{"num_hidden_layers": 18, "hidden_size": 192, "n_experts": 48, "experts_per_token": 1, "d_expert": 128, "d_shared_expert": 256, "hidden_act": "xielu", "moe_layers": [2, 3, 4, 5, 6, 7, 8, 9, 10, 11, 12, 13, 14, 15, 16, 17], "router_score": "softmax", "normalize_top_k": false, "routed_scale": 6.93, "balance_loss": 0.00301, "balance_bias": false, "router_z_loss": 0.001, "init_std_router": 0.00737, "lr_router": 0.00213, "vocab_size": 2048, "norm": "rmsnorm", "norm_eps": 1e-05, "tie_word_embeddings": false, "optimizer": "soap_variant", "learning_rate": 0.00493, "beta1": 0.95, "beta2": 0.99, "max_grad_norm": 1.0, "batch_tokens": 131072, "max_seq_len": 512, "train_tokens": 460900000, "max_steps": 3517, "dataset": "wikipedia_en"}
Below are experts of layer 3 (counted from 0) of a mixture-of-experts language model. Rows are named router (the router's row for the expert), up (a neuron's input weights, with its number), down (a neuron's output weights, with its number) and show model dimensions 0-191. Each number is 500 + 40 x the weight over its row's rms, rounded and kept within 0 to 999. Numbers have three digits each.
After each expert's rows: a language model's description of what the expert responds to. This comes from a sample of Wikipedia text that the model never trained on.

# expert 46
router:547537548448543537496447473472470461454551451523449544547539453455471448461447480492472546498553478461542544550460465479451471456489513451470509480550497548543510491452460495444498456428468477462459442478504506450442543545557456476549555520537499550524467459543454450519452551539459473553558550452542550495538559459457555454479476533493481551453548544462553550526541514550541455498555480538460505502477542450532501453554542550472537459552538548540461531516557454543445543543459487501539477506542554491553454535542485453547544421551547460449450551487523459486554533520446510512
up0:460496524471518479483487582505477496493510505469511489556516462498547472510460501460533500536555519458455589503516528430491520512371440516528578482504528507551571399492467534486410452525446522456507463586486479489497537512550485517535531487506419487529443572508492488480500542489485422511482513482513494546544535443511493524545437528544513540477530489556489512471482507406483481550471452523450511520571577536575557492525535451477431495486520501417495443522480453565434507555486532529423463482497469457503474535504578500490483529490530491490498465393519427451465536496454546498
down0:467515494501506479553527451480498524470506529556475498567545503545499544510461551442533496541407559469544451482466452537608504520520494537516463540533437478474510502468593501488516508475425438479467499541519518481524500556436484482533529499509498553426592487456462500472478532506501540476485502519585526547570500483492497558508523486447516497506460558499498557565511452463492517457492483499473463427471542489494491528502486529497534478412501481406457542466509487550561516510473533517411539438479527547415542481477493515580541507560550476559468397500547561469463407442488533547
up1:500535490508544488513470490522493488534512434543442558470489473504477432435505529510437506508507560506583475520528481507472516475435477456584564543512502510498537513507458559498471494425416497478454549392504565452492490574518519548527540553439545552453494482563460475502528498541450517502522469512479458512580533489483547504536445493516542535537488537568455522482533513547559514435523513499508436508508524492523479498521599553537486480518452497526503503538511512517445554489471487405540549487462498472483548560486474511532510581545573520487483486468466497446551535566525337512
down1:447525491515520547470494506450589467479462466512512515479495435515518523450464570487476479547600561460531475539457445567471559473585497505440450461485474465482569495525502482496477498506444512514467467568566477526462517543529441553507471521536524405537457481485565471492566506512512439524508560489522517501469510508582496468561509430522482523481516519502457555539460495486525455534546503411612427447481488541578452462492534539540505460500477501502496538507526465500395544554548477446443531500486524431447493496484511538539548436515499482513512472572462418480488480557478534499
Description: Nouns like episode, issue, book, song, million, and word-final pieces like pedome-ter, state-ment, Republic-an.

# expert 47
router:547521547446552547482444487469485462452547452521480539550528452457494443470446491486461543500561481451550547562454522545452504440497523456487473469552489541548509549453457511437475454457472495460460432497510501469437535548557450469544552493544519559495446450516443450475455551546448452554505532453542551518538552466458554452509479516518507555458545551520550549530537513551534458505554515519464528498481543450550488460557546549454549457540500545491466511526558455529444539542452488483560461512546555498560452540548485453544543444556541452450462515471523456484548544530448539507
up0:519523477525615493484486593493398443502539473491536522511406436505426587486507559464554520434592515455490508601527536523480495482507527479543443472522540533485527521475496471413414508517466526479479482469541553437467516547517506464544506529490471482506524453454505505513479490516487463583581544497571520465488550452457517432552492516525533520459526517559535519531537522439565505393500519554449521570499505505492578492519514531539530455493433503501462498498472483534467567491513501439532455532527496571500529526481482496539443576485510442487485511530485475448515498448493484500
down0:492490472499536522480471491528517501530527555393465469496508438517467498458458502438549480476567515547462496443484521521445458485463560397597556493425458484432495449500535450500458474527549465508460566525491489537503459558505492490449568488466477520524414495564520480524473495502426506443465554483468471490460516460565469420492531450523533486454477490569520455492552517541593493443470461483529476461446557500517465542467476512449503465546469458437525554406494509498476509514460461518520482391540470474484477418457492508562474508491478508567442482527477493464474435460468462477
up1:493535495478472509540454466425546497479485493518506480579542455500413491535457391483492531451499540417471526492449531585474531518382479442522539507486529478497485433450446430514484518462535564433482440437506509538480566513480546524486518462585537534435455518457499477522449510498466569553499503480519505473504559406532496465458431499528472490495520474461523516551477447556488483439547537455538500479567503511548468501540565520563480477496448490468512452535510413504462500471461517503537519456518525437530598528531515519525549517531564565475476501456510521454504462544459518469
down1:487535572515527600506428459469530485485518548485405529511498538546494461513533473470492493541573527564509515498477520466474508398457524508498448480535557505485484521585513537531508565538523538498572503486526533503539492400473542546511438521469464484599468467534500504479463470584485536496429461527543542531542508540520458529527429463563461466499465453494425548486438530491473530485522560491556490522432484422470483534443439480542543488528548490468491535483445494568551439542474469476415524490556513466512491519559489495544519439436512530468500554462566504473495490428513478515
Description: Final pieces of words, such as d in featured and la in Trelawny, in lists and tables with Slavic or foreign names.

# expert 6
router:542521544453542528484456462477457465460550473540482548542525457461487448438448460491492543517547499455544545550460481512451465454477512451482550470549541546543459538452463461447530460445451514470458441479540477453445538537563447473532547490541504545517458458556447450489457547541454477554520542457537548509533547463456553456489479538523485548455553548438546545529540502554528464531548526539471506528480536453550528460550540545539545451541498544541450509542555458539454542547451512480555464475545546503552460539544454452546538434551543462452451546460539456541547539524447509507
up0:449536539468493536481479414497436467498477425501503534538541460442471450436486507468520519491430528474453491536489514487484448503462469537483459487490479515545579473530444498451485456408479583484468505553501514480461538474462446523491468396508546492578542425430467473518456503509463499531433463440523511497516572402552467437511487456527534553476516539500504535564492496526537484521458499443503448458492602461585467492517530466465533502466562537459504468527531478511465514447475441456421471455552510489507462561533558503556531495515515540488510504442489473447539540559485553560
down0:455461564506400514495502526447548427519504499493442498520485494530464462538444455494523545500471468503484429446550414582536461495478448529455521522577420483466523497531488493543493513519524423548527451509497525522486525490466516476509481489455522431496513449482465478458528483525439504494510517420540404487476467454407490491526461540541479535506520461487505468526490537624447448501524519473516561479464477466502502527487514395504505528549495518587440469566517558473479544427527455462502472559536537481455472505445555478426504507576531455548521479566449501565542485492511467465
up1:474523447468470484531470418459507465463536441443581505504489478519429483514471475568592508476553481485483529435482501504513529484503495517518568503498439533505529472517486464444541504537467503446477545496514436526508549455496538498501549534584510603509476476434514495467474541535452603527457488471492521487518527569489507481455473547454410473445475540509470532517533424497421516505515515515441497487440491522382532536520468517501525474489426482439502559507493455464480487437466576464578555540473488500476459504481511447501464509531454508497533446491446521419538538540513518618
down1:478556493510512523506528440443559471525491529478509533513435531552500514540561463498525502472451514551538552536575500462431406486447506530470518463574513458481495458489448444486542548533437497512498474463491501508493496477512496471589508551558474477440462496459472483551543511522510563526497572583462516425508405440459489488473509463483464499524442539469557559460579378458513494502484511440515486488554480484515487415554523477513522508548452479450536476530556514497510478488521531474510550472491557476547559558593524513452526453525483503529540571459398513459565505463473497487
Description: Word-final s in institution and event names like Martial Arts, Olympics, plus member, based, York, research in biographies.

# expert 22
router:552527542452548538498438468467479461458545474519466545540545451458478451466446463493469547489539447463549543554460435475453484464443511455447524470550498546541540474442457492446502449465467506463459445459489504449438538539558452469542553530541514551518468453504457447519452545535452459554525538458537549502543548462469549455477462516486471551457549546465548551530535515551515460504540500490463515510464535454530501458556546540542537462548501549527463548508560460546453536539468486492521446517542544512566445531545517455548544400555543458452456544534556458448554531505449498506
up0:465482526486526502483497475500467466444519486510510461504587441498514471530475447565522524511519598471514504542458477556475483523586505484467536456557524533531532525454451449533505505445521443518517522574513577455458489477536474400490515549546476553427442492465522528557488524528490435450458501529517495579608469474532534460576505555408516504462527471484466514508509558461533504430542561525548496506435479521548523541506502455434477520428427510523472600546488471548504539441520507445497492504555473423509529558490473522485550580483500467460463493497449463561528507505484526504
down0:504513509542516480454508403501460534456499526514533486526471493581480463450497482532540493511489482478557581474488506508446424500468525475550473536472520508499407524506416493452442409497454546488467473462471523471490458497457485477505505549480520439463523445507518501546526516511515485512549542473504411502536548521532441438459508509473521524549531611625523447455502487478437481508468482444483528479528536503474488481487497576506547486539479441447477489577484504401539461601540557503523505468484447539460411499566451537530470526555398467471477467500521505462493467499540501551
up1:489531583498431501534484547424423480518469547483531486495522467448507588496466560494521516586516541491497556501509533496489517503430419458467476492531487516555564490470448550495441469496543539422488471512445554539532501503552476490481538480455424486473483487417522486566479486552462477555480481433546509538469501465587510510457547567546568537475519547463536525487502472607503467482533558493528554481557500410593523453503459556541508459491542501485498464584502488540491501549463489535500476434524552448453486513532400500522485486494509542510445477426540455511510501506523483493
down1:454503532443523491526540521476524479505525481530517517432461508529521490467562510466475477448489552499481539474494492538513475446555502464446469558503465495580514535521468525474449504430465535457492453407534468444502571577527476499514474413490529560517448514521494497517555519535514504535514556581465469573543560515457555500609491490443554475524535455406518523464438482536584493536495457462504551477420536513439523442466487589487435545478492502558484497530481436524486568503471512478433503543504476499468540539492535531580559492552547477449443489444430478559497485513531473509
Description: St or st tokens and mid-name pieces in sports lineups, statistics and election tables, such as W-at-son, Ra-d-ical, st-ruck.

# expert 4
router:546530549451550534487446458462468459461547485525469549542540450462477449488452490477482546483544465457555545555459422476453498457490521456453514485551483545544536480450458506444464453451481485467459449473506509513440537546566454470546553515544540554527465460459453451505454551544457492563536535464538553493550546464463556454496440532496511552454550549492552551530535520559509460507548496502461552537454531450529482458556551544465520458556509551527459534512555454541445541559461499513539442527545548506558462532543531450549551456548548467455456525502525455456557543490454541516
up2:540535485518543534472508533417503497509468457489539511539468446489422474433497487525480480591507489514513496508472575492442510479559486458502517606490474528478495541470485493448468500535506446488504494539443469386491540512547495461486501455480482475565477489512451507488488525482528412512448426517518484494472510515449472514484495454504564482505541512426523506350532481597483520453501521521489553412401523480506492517484559573432495501481547517481431511549519450514496563455471567511532459569520489483541488556525452476539573442473498514495553482480494490502543476614517488467
down2:489532439498435497478494547493544519495500474524524496484525529555422494493534485457460561446487519550465478530606577485479497438524523543485515455518464562521534526498506462547511574467496466571507555500548520478495487574569457491464531537526539515501514529503463573499500486539545449479543500503485508539530510493466466519544527440443516519569479440496510509504544458513531509430562516568531521525524411537512402565520523440460497474494498479506505398526531481493476458476523500524477555503597537555533635526544585531512546490556535486458510586567467479446462460543498500480
up3:442494496464500481558580539470497506487439525521471505493455510483459526471477521564506524544498467462506477452538449486498527452561513446509466505514479497491563424471476536514485473474514524540571504443494444505517619478487489492547507416555475525549423454485498524471492522455501502450544410509476513505462508504540475506496441459483442530500486503519505498484510524545346516482480534494453503406504474476535421465492508536381512559539529501504504365504495495469484475479447499469585529536520495474512453508500588506548536443489501538513505453600444505574461544508478491513
down3:525533483454482549490480527440503438470566468463506591465461497530514457483495473534503506466555537522518450545497530417513487568488598503506460647536513555518406505435452526504498544496428560448490428446471490521496529457523431501493546463459501578479435532575479510522526482469426559552534511521470466484511559521490546527495504466549498504474482480495528556555511479524530385528513462451524493562528434469553503497471563558506483457460509517518501489513507503494517492539456515499468524424539469550492500505506610501550458513475533436513430554499473536543510484469502494491
Description: Bare space tokens and "the" after prepositions, modals will/would, section markers ===, and odd pieces in foreign names or mojibake text.

# expert 27
router:550533550450555539521438481464458452460544483513457544549522458464482447437446452472450550501556479453554545552448451492453466460497508457453477479550497548549535532454458506444481452455470518460458443462510541496442539550554453467546556530545517558511463459498452449527449549540455477553514546450538552539540555463457550454468485487492494556451542552504555550499541507566533456483554531491468503479469544455538486459560553546463537452548502545477463530519563458544447544546454500494518456492543553469552456532551500449546536453543550458453458510502473454480550540502452510517
up0:505537520511569512443525562464493499496531522481450558557468455530475472445526518456529562538541589477445523492484387479484557475440524493472532503495568508504481460562483483461441500506525450453526536444513515479565529507485477523490534457478506514525548517424559487509450479502477483459493529511536522562546477442473538491448532559498534506504548507443538547553471450533551499542456423436477551546527527482493596514432554562516450478550511574509475399584475498514469473508508559523539455515510456440498465502497526453498493527494538526459587558535539483488500512621455511530
down0:486484608469486495500485483494541504487423530493422463534501553481481497481473537523478449509454522408549477488526477437462539528491576507463490548516461478538539463527535559525494517562431499501561489581422484472535514476504534498573539501612564465489507485479479496470512421509546479495495435541514473481535561490518447483498485507511494553510474565469447569440506454493496508538465529495438533480534376458508478518491514490434540610533496543525553517483474573494461570470518499493530448452500586439528500564546516529505511427488468462462453454493461468519453500428477502507
up1:447555536407485512449484537463449501516500544488440507498489521473447456534485509537567470478549523443541567467465476476520516496487507472510485523532480515504453475433531462505376471480500507446510453454469576488427533516494474523516470468508478533492459478438481436510504497544457461478345566470529503478516513492560503408496529602446433522468467497512472485564512465494537512494495568511504400467515551487486521539464489538567420451495489484525454544514438428482445502499474513480478491437525481446459526461504461474485437452523551487510487535531448449498533463547430544532
down1:520512494545395517470507516551527508490589501464489526553400520523476513491466540474518492515452502465534538500469526531505527544463484519476540455459521546477467484530523504486498453509558532371531499488456554515469540498548498487510496494532551528525552516368493552494544467437525494515566471537507487560483499487397517514441486562510562485549505504463527462562506417522590466507465510550521445481466448507465459504516550536545496556530461521497492454546547495534534605515400520502504478485520492488467537446478487558511514522511481454544501450562528544433504614533514454526
Description: Early pieces of words, such as ter in literal and ie in Viewership, plus capitals F, W, and The at sentence starts.